{
  "num_hidden_layers": 9,
  "hidden_size": 320,
  "n_experts": 32,
  "experts_per_token": 2,
  "d_expert": 96,
  "d_shared_expert": 0,
  "hidden_act": "bilinear",
  "moe_layers": [0, 1, 2, 3, 4, 5, 6, 7, 8],
  "router_score": "sigmoid",
  "normalize_top_k": true,
  "routed_scale": 1.0,
  "balance_loss": 0.000982,
  "balance_bias": true,
  "init_std_router": 0.00781,
  "lr_router": 0.00059,
  "vocab_size": 2048,
  "norm": "rmsnorm",
  "norm_eps": 1e-05,
  "tie_word_embeddings": "early",
  "optimizer": "soap_variant",
  "learning_rate": 0.00354,
  "beta1": 0.95,
  "beta2": 0.98,
  "max_grad_norm": 2.0,
  "batch_tokens": [32768, 65536, 131072],
  "max_seq_len": 2048,
  "train_tokens": 250000000,
  "max_steps": 3936,
  "dataset": "wikipedia_en"
}
Below are experts of layer 4 (counted from 0) of a mixture-of-experts language model. Rows are named router (the router's row for the expert), gate (a neuron's input weights, with its number), up (a neuron's input weights, with its number), down (a neuron's output weights, with its number) and show model dimensions 160-191. Each number is 500 + 25 x the weight over its row's rms, rounded and kept within 0 to 999. Numbers have three digits each.
After each expert's rows: a language model's description of what the expert responds to; "comes before" lists some tokens at least twice as common just after its tokens as in all text. This comes from a sample of Wikipedia text that the model never trained on. Tokens count by the router's weight.

# expert 5
router:505523506506544522495502465514517488502454476553512482497480461505487501522502489511534547525462
gate0:502499479548497489522504462489506487502519465507468494472535471533514471454454460497485476492467
up0:509527505475533528530486492449538482487530509500511483496524471539492490484491515508491450488516
down0:511510534590533505503481511499509474531510469524513536461423511538470498511479529505448491478488
gate1:488497486528471508528501518523551518512505528452500479484502539527521543468462459522520461512507
up1:490500464475523486517500519550498521488501533475520510477501487475489536510443481487513512492535
down1:490497477532501516510498454494497521506519470539478534585508526527513487522512498503476498526478
gate2:484481505508566495502484471468548509484516476483543499528514499502495488491507495491487517476495
up2:490517523492527513548528497482497518504522506488474502527532461496542528516504520484462532449500
down2:518458536516503500484491459520521532489522461473510507507529532495532466498486550471468517488495
What it handles: Prepositions following verbs or nouns in running prose, especially of, in, to, for, on, by, at, from, e.g. Minister of.
comes before: " the", " a", " 19", " his", " an", " their"

# expert 9
router:535517491488490427521494483481528451497491511493475494486467513510472510480489511533505488541481
gate0:481433484550557478474490499483474504474499499482468482483489513482516510517564519507492526534500
up0:502503519489485503454546527533502494526502496503507500527488502506525488504497481482527477512503
down0:490498508490464450490453492535516489461503483539474505487534506511483528524481432518551513464529
gate1:514464501519522443480524486501500491499520516472481501490493481504557494522458516465517518500510
up1:493486511489525513511523503469479510495493501486515475482468538466496466536506486505522490491521
down1:470522496468483501480468508479487527515500552490507540482486506510488519526472487536482521535523
gate2:457457514494473533522496464512576479496485495497462458475464488522523492531516455437481492525497
up2:541470498477518514512513470530493509475507464450516507529493523527494609526529518561478507507501
down2:492502496521494485507481507497499520518507501509481454501520495478554484498467504480487494516485
What it handles: Word-final suffixes, chiefly plural s, plus er, es, us, ies, ations, closing nouns before punctuation or of, like Alloys, battles.
comes before: ",", ".", " of", " and", " in", ":"

# expert 12
router:530512491491507500529520503509557467502477519507419531473472476500472476502507445478537499504493
gate0:501527508530525476492468469544544511496442500457473503506513515493522483540515513480505508485448
up0:479496481484485472531497517449511482475512508503518546496483452533494473456488489505504462457538
down0:493492495492486509499519476503501480481518472480502497538512483497477445511505441524492545491523
gate1:458493496519469489516490501524501474535500479523484501486500480514485546483511460515485541523539
up1:490500496479506481533520478528465505508508515486511509480467489518466461503514484484506495515474
down1:491478513491539543491541501494525509504490491485462521500501509489506516544506488498493541491503
gate2:518520493487498507471482517557498472498534539491479517496502465469511487514489521453502516510520
up2:475463526467504467538485486474500481499509494475505489504466468489515481478493466511480476504482
down2:513480503453496458453472501516484502460483499525476494521508514518481481484509514491482534527523
What it handles: Noun-forming endings such as tion, ation, ment, ency, ion ending words like invention, Agency, plus month names after in.
comes before: " of", ",", "al", "s", ".", " 19"

# expert 1
router:485511469512546520517532437461528506535486512511493488484482472507478448512483464520522475520488
gate0:489513501513480465510532529501515493500501534552488515497434494533529486484482482510508503529499
up0:482472485543509529475500474487493493508483489513530456501500501483462447525499542490467461487516
down0:523494464492490435550531555471496510497505517500479509466541506492494484488509507486454494528475
gate1:481526461515537522525476495468483522503471539553528463513521498545517501496537492460465546545479
up1:467503498494530503474504508508508547522521480509515484506437469494527486521527482510504507551472
down1:531483504560455504526480478465456477523487496480521515492538481505507537561520471537487486529508
gate2:495533467497578504502503510494485540536508512474569494483485462509500450478485520506503511509482
up2:483517560489558552505478532515483487561561510461498502481498486531479526486532506514489495516503
down2:554524508512431494479542506469518479534474451468493520515521495443530506525482501475511462518522
What it handles: Verb suffixes and past/participle forms, mostly -ed and -ing after a stem, such as spar-ed, defend-ing, made, used, found.
comes before: "ed", " to", " the", " by", " in", " a"

# expert 20
router:481525492505548487502507506525520455477478458544432500503494522497461490505472470510464526494461
gate0:544490507550527510496492512501479524502545506542499507510550482499513507491494521505492492486546
up0:438473520476476514504498463495512484513471474477498481522439501489534476507480474516519500502509
down0:472466495483464512514501458470514443509511484484502481535479463457519450504532455512495484529482
gate1:497489476487528526523484485490511532461474505494512515486535518506504570510499490520503511514485
up1:543479481493521523480493480507528488541512493508480495483506487495525501502479454528486445501564
down1:427496497466483497421520469498500482533521543490517463539507494521496533515527480491486505474480
gate2:491515511517503534520495496521489537505500521514529498522490507530507523512508467541502479479518
up2:490555496478515513482487456511479503493487466473513514533448485452525510495472512463501513486517
down2:540534533495498467478467507483478513468524499456497537490495538512495489467452518577500540497489
What it handles: Line breaks after sentences or list items, section-heading equals signs like == and ===, and sentence-final periods before new lines.
comes before: "\n", "|", "-", "==", " The", "The"

# expert 4
router:503543490512492497528525437510512479479486472503460480519464465441466539476494501510506498521518
gate0:513486509511431513466508536467504504496493496508516474487503511503466498543510475481510472451495
up0:493513492506543433524519497505488519490510503479468520512496489455486508468469544499480524473521
down0:519501506551494497499508506499545456484531470547485509497501478475489469484461531495464520483470
gate1:470516484491495490471535511483461490512521504515530502441493484522508527497514548481475470522488
up1:509493535504443530508487522528501557508502507508495484539501465497524522536489467511551473514497
down1:525446536499494505500494493478497540494476477481550514565498484529485481533461481520531495514522
gate2:512488521481498460568541486473475532498476483528492475537487482497503505502509524480494503517488
up2:439499529483493514483517510461521493510572490519473515476458515507473518482487501476534494511492
down2:537481512508487514480532528503509470515501451508454469525501530495555484523532494495497523517502
What it handles: Closing parentheses, brackets, braces and quote marks after names or dates, plus final pieces of names, such as 1936–2010), "Colors".
comes before: " |", "\n", " (", ",", ")", " was"

# expert 30
router:511548492478519491530533448498488488500490478558449505531506500474439507537492484522471530518505
gate0:533482520456508502437526513503493469522511513531528525479499520494494500512485501435518543487496
up0:470526501511501488526495489474531490491525488453522459530516479528486507499521497509513496540494
down0:499480516530499494475468501487501489476502509500538501496450509536535485469498545484506540506485
gate1:521505508503471507488516521484515501490488522532500475477477491458526479503514488534494473510519
up1:508489497493472516485522510520518491489471498530491509523483464500507488490556496482561503507507
down1:487505495475521525496520489547501534547499493484515490503476516504530481510507512518529529505482
gate2:491543494486550522521504518502501509450492524506476513457510527526532499505568486512527524503542
up2:435524521506499515485508483515454469432528518549463502441506501496511467484508524548494523509517
down2:469539478477529514520533532503507506501512446493497493478468499477493532527569454505510476535514
What it handles: Numeric tokens and digits in scores, dates, vote counts, percentages and list numbers, often within tables, like 114–110, 38.1.
comes before: " |", ".", ",", ")", "–", "%"

# expert 23
router:499562463470473523491485495497551499512486491516499471503448477476494525512503492486497527533513
gate0:545578510553503507494511465466498478500516507519498515507533497485490530510490535467495474516467
up0:535506496504509557504463485520495503498513502522509529468485479500512525494475512519460490500466
down0:536499485494469499524442500497486521517509506524513473516504507494515518484434517491537499533499
gate1:509491480484515513511510521504508528495497520532494509498502487498525474569503515523547496464521
up1:471454497483492448514505512488513486513526500546492506518481478480532498519509490537505480500496
down1:482470470494527519505476510487486463483513504509481518535481468522460487499501523501517525448496
gate2:473460504508456502532520519551491501500538541520462533534531453489511503501517458497537507483501
up2:450505499469525527505499529459487530453521527511477493457506518482470506527484462532483477512500
down2:509444518551557511495492500500483506470476477499489504470485498483494478529494495474443484555478
What it handles: Periods in abbreviations, numbers and sentence ends, and final d finishing words and names, as in Ltd., Field, Diamondbacks, 232.0.
comes before: "d", " The", "\n", "ing", " He", "5"

# expert 13
router:504567512522513468496535502499494484495502507484475443525523461509492468530524498487479537517471
gate0:528511486476513498484492524447503452519515518550484523535558490528533506495497495493511504505463
up0:458474507507496504490491485498525540515479492497499536512499528476423546494505491511523463536499
down0:474482504508492502486505486487493473517521513532475487544509429485526465472528498524507472540523
gate1:518509512506511501523551526534487500508469525484510498515536538470493494526526497541475495554491
up1:542534476496481479520480478522512492491484488475502492499501503488460485492512478528513505504456
down1:491515470539493485502498491501532529512508535462483530514507487480508497536479501492526523537464
gate2:472484457543481472507445494472462473504525474515440545493548511502537527491508496503518516537485
up2:481511453497497495480472479492450439515497439485500500475495486499544554504484539506520504486483
down2:455485475499528447520500487520503528491547511446500522536500515491511440501551498506472492484515
What it handles: Geographic and national words, such as United, New, South, State, American, and final pieces of place names like New York, Mary-land, California.
comes before: ",", ".", " |", ")", " States", " and"

# expert 31
router:500501456481486462505504464501501527473475474513497445506507485482499491491474490558468517526510
gate0:515486498495526531523505521512485542519447458500509486480505480474493505497498508548531500558523
up0:479535465485503494492516499496490451475515493482506497479532480497494529528462486517465510475489
down0:518486457508484472468503528450543522489512492478507523516488492523516489485476535547470521496545
gate1:543488478520507529495489476498518537507526536511504495463489497503457531468509511502509473495486
up1:508491495527549546475537535493435528446499547493490512487524452501496508481497500546500478484500
down1:496502491510483487515464454532508486533510474500517530544532506503490527534491552499516510477479
gate2:526504529500510463510471455520508479511520505472529515528523472539502510505478518486509487490509
up2:517513484490497512481467540483550525501505480511483507464504534501472505532475472480478521510515
down2:456495507499498506491456523497450532525570511518549510508494497517519500515523515517443477507425
What it handles: Inner syllables like ri, li, ro, it, al in names and words, plus possessive pronouns his, her, their, its, such as Ma-ri-etta, Metac-ri-tic.
comes before: "s", "tor", "t", "bu", "a", " first"

# expert 0
router:490523462502507484516509473506524493518468482513428505500483442510470458502491488508495497507477
gate0:504479508451544540549477497483492517479504488512504512472562500507458481495541474498517516516520
up0:495507514498454465481534488498512494493522533513500487503490503510496506494474530507517513474489
down0:526444473531490515521498520512468478477469485501491510593494534467511482540512516522495518544521
gate1:472478452488464526495516508482483497492512495494482482473530472520503495507455498492525538492506
up1:517539504469493508477467471515481524505499533489496505508559509534488536509501525499522504534526
down1:491495482516508485508485465540501461487501490461530518495504468483514498504503462490528512535462
gate2:517520488524547527521511467500480520524500512529501532503540534514470526495511505504491483528505
up2:528511481509515518508492472479522498547483513502513527493509511506514497516520529501495554483505
down2:495484467491479499530529487535494522514486520517552466514530470503492501519533488514529463519513
What it handles: Pipe separators between cells in wiki tables of sports records, results and elections, plus list dashes, colons, semicolons like | – ;.
comes before: " ", "\n", " 0", " 1", " 2", " 3"

# expert 24
router:496505496479497510516539479491489468502500524472525483478481474502480464487482480483510471490489
gate0:522523473529476499513543509556545503506481505499516505521501477491476524471496465502507491534514
up0:455482485486491497464482526483479524481505494502485512494465481502470485524521517529448530471505
down0:512552476501499519481554520505504498480486478537501476464484525523536493494501465474484514488492
gate1:507556482488516513498482489478499473521502459510511492510537481504481534482467494480536545476536
up1:519472508516508494540492502482467504475502473472517539486475522518518483487493506498511485480484
down1:479513480462462486526489480484485465467489507515498459504539501476510516455517510504513506487479
gate2:481524475461495524484441470501495483485498543551491502478471496496465487516508479477526491448528
up2:451504520488484479494473502550501470509534493530548443499497516550504502475475483488487517470495
down2:491482530510486497495510526485439512482522466504532496506505513514538532518467491484482510499542
What it handles: Commas and common function words the, and, that, which, but, who joining clauses in narrative prose.
comes before: " ", " the", " and", " he", " a", " re"

# expert 29
router:516497467494482452522505489489529474494461466577487468496504498509452502523492518496461487503499
gate0:474497523553470483515548494480500492475512414491490428526523518563488465510497496518474495512469
up0:498503512519528481477473497501471510512437516549537500464496479502488515490470482513528462496520
down0:471475502457545558489495487535447525434433519497468521522520482533464481471481498516525482547460
gate1:511465522495516530407520508491504512519478533521470508473514530525477495486495501525488522512488
up1:491541457538507493529522515470496485474533509520495468521506524471474482523556491513545555506500
down1:478498505525521541521472526504548493500504443495482490459475471500530511507485504491517489507490
gate2:491541549513477491437554491511497497519514536486508490530490512452453467518519476534496498492452
up2:517561495545481478479498506482486484495522515486498495541538499488454493501483508495549486518458
down2:489483493523498501461518542492528512485542538531500513522488495477548487504514487505530519483525
What it handles: Verbs is, was, has, been and articles a, an after a subject, plus word-start pieces like st, f, c, he.
comes before: " ", " a", " re", " be", " been", "ri"